From a checkpoint of a small mixture-of-experts model trained on Wikipedia: 5853 steps.
Below are experts of layer 5 (counted from 0) of a mixture-of-experts language model. Rows are named router (the router's row for the expert), gate (a neuron's input weights, with its number), up (a neuron's input weights, with its number), down (a neuron's output weights, with its number) and show model dimensions 192-255. Each number is 50 + 15 x the weight over its row's rms, rounded and kept within 0 to 99.
After each expert's rows: "comes before" lists some tokens at least twice as common just after its tokens as in all text. This comes from a sample of Wikipedia text that the model never trained on. Tokens count by the router's weight.

# expert 1
router:61 52 41 30 67 37 37 35 24 65 50 15 38 47 16 32 69 68 75 51 36 47 49 32 46 41 87 32 49 75 72 34 41 45 14 39 09 61 62 49 49 57 37 51 54 60 63 30 38 55 73 59 68 67 32 41 57 62 57 49 42 60 74 57
gate23:64 45 23 39 62 55 64 56 23 55 67 72 48 51 56 37 49 42 42 50 38 66 37 55 38 55 81 60 57 17 50 56 42 32 57 34 59 43 47 46 47 44 53 45 44 44 63 52 61 32 07 43 57 71 35 54 45 29 53 55 54 71 57 54
up23:33 68 70 70 80 67 50 53 58 41 35 44 72 58 70 77 42 63 54 67 48 29 41 52 67 54 22 48 58 71 41 58 72 48 58 48 66 56 34 85 55 69 41 58 63 64 08 66 53 61 76 46 69 41 51 54 18 66 30 63 64 40 56 50
down23:46 36 55 47 45 52 59 62 85 44 56 74 66 61 60 38 43 57 62 64 32 64 42 50 55 49 45 88 64 34 50 59 82 62 86 39 39 28 33 29 54 57 48 81 49 42 59 51 31 51 54 54 62 43 67 31 26 67 44 32 43 61 49 33
comes before: " ", " —", " −", " \"", " A", " +"

# expert 3
router:32 42 56 41 39 30 48 53 27 56 80 34 43 58 50 45 73 63 35 46 52 53 25 28 45 22 51 41 27 57 67 35 66 50 57 24 25 47 51 27 55 47 27 54 41 62 33 16 28 60 72 78 48 58 50 46 40 54 71 48 68 63 53 53
gate1:62 28 48 47 51 45 43 44 47 42 60 22 58 58 64 35 51 73 64 43 43 48 50 52 57 36 39 26 38 42 60 59 40 59 56 87 59 23 46 66 59 40 34 35 36 19 29 52 36 42 69 46 35 22 66 29 45 56 35 45 38 20 52 57
up1:41 69 41 44 46 36 29 48 45 35 27 69 46 58 51 46 62 62 34 38 90 26 71 37 42 58 43 71 51 60 26 42 34 16 55 29 69 78 46 39 40 28 55 58 38 38 46 21 37 42 39 48 41 41 41 45 59 37 71 61 39 21 46 29
down1:35 44 56 35 29 27 50 47 48 27 33 80 44 48 38 51 58 48 31 37 53 51 40 67 51 55 71 57 44 39 46 58 45 69 39 65 36 69 66 30 53 72 80 49 45 62 50 42 63 48 38 53 38 79 51 35 50 42 54 45 43 61 64 63
comes before: "0", " |", ".", "5", "9", "4"

# expert 6
router:54 37 66 56 46 50 62 63 34 58 34 67 42 43 38 44 64 37 45 63 57 44 19 49 49 51 53 37 51 43 54 52 59 43 21 67 42 18 34 41 39 73 44 66 59 49 30 10 47 52 55 55 55 59 40 73 67 70 42 58 53 81 38 42
gate23:08 59 65 49 52 52 64 64 82 46 27 47 52 21 46 32 70 50 70 58 53 51 57 60 48 67 62 59 55 23 59 50 48 60 54 45 66 86 65 45 01 51 46 57 59 54 00 51 53 58 73 38 58 57 57 76 58 43 60 63 59 58 65 49
up23:37 36 60 58 31 77 37 27 66 40 31 63 61 33 59 36 36 55 65 47 96 71 66 59 78 38 50 29 77 38 40 57 35 54 53 52 57 59 68 66 42 67 44 36 48 22 47 59 40 47 64 35 64 61 80 52 43 48 58 55 35 23 40 75
down23:91 50 57 33 60 45 26 73 54 74 52 38 55 38 46 61 46 45 59 80 48 47 53 18 50 63 54 41 25 69 62 52 32 51 66 45 58 23 15 52 60 41 54 35 55 67 23 46 46 55 49 69 62 44 43 36 52 46 42 74 34 62 46 39
comes before: "1", "2", "9", "0", "8", "6"

# expert 10
router:44 49 53 42 44 61 53 44 02 21 60 35 38 37 52 26 57 35 56 27 20 25 63 34 41 32 43 38 69 61 70 49 44 58 56 41 25 30 84 67 54 41 43 55 47 21 72 21 58 24 74 49 64 35 54 63 61 52 45 73 51 44 72 43
gate1:65 62 66 60 43 59 23 33 55 41 57 47 45 60 63 29 69 52 68 44 52 34 40 39 40 39 66 42 32 40 33 74 55 66 36 44 52 63 69 51 62 54 49 18 55 68 86 35 63 51 68 60 38 27 40 67 61 54 52 29 58 66 53 44
up1:60 45 31 40 72 59 37 52 50 38 57 74 60 58 25 25 67 56 62 56 57 58 57 53 40 53 61 25 49 37 25 36 66 62 50 49 46 59 53 54 55 75 33 54 56 34 58 48 34 66 76 40 73 66 36 62 50 32 45 35 51 49 42 24
down1:61 51 34 26 53 30 49 45 39 38 61 24 07 51 34 37 70 39 32 60 54 61 50 51 50 46 60 49 55 54 55 42 22 27 59 51 60 60 55 51 43 24 58 50 63 55 38 50 30 61 50 56 33 41 28 21 60 53 19 53 55 55 34 40
comes before: " |", " (", ")", " |\n", "%", "3"

# expert 2
router:59 36 54 30 73 46 64 44 26 51 34 41 42 49 34 42 49 48 93 42 45 43 31 49 45 53 68 27 52 35 66 50 53 40 08 47 18 31 59 30 42 43 51 48 43 32 67 11 40 37 69 58 74 50 55 63 50 45 61 52 44 43 69 53
gate1:30 35 54 39 38 45 37 25 68 37 73 54 62 55 37 58 55 46 29 66 38 43 89 53 67 46 37 29 42 22 68 33 42 46 73 51 43 61 56 18 65 32 53 54 16 46 64 14 59 33 33 68 49 31 41 67 63 63 70 55 31 46 44 22
up1:60 21 52 55 51 44 58 56 49 56 64 68 65 32 49 56 47 89 63 38 42 69 46 50 52 59 30 48 46 49 42 80 49 73 32 60 58 41 30 65 50 60 45 63 77 27 38 79 45 43 45 64 77 58 42 37 68 55 43 51 49 36 23 73
down1:63 56 36 60 43 23 33 43 24 50 44 25 49 53 69 35 50 21 38 34 46 30 28 39 43 38 77 54 28 88 61 43 57 46 73 64 59 42 34 36 27 50 41 31 49 86 50 44 68 40 27 78 53 34 27 58 33 82 57 51 60 61 65 54
comes before: "-", "|", "==", "The", "===", " The"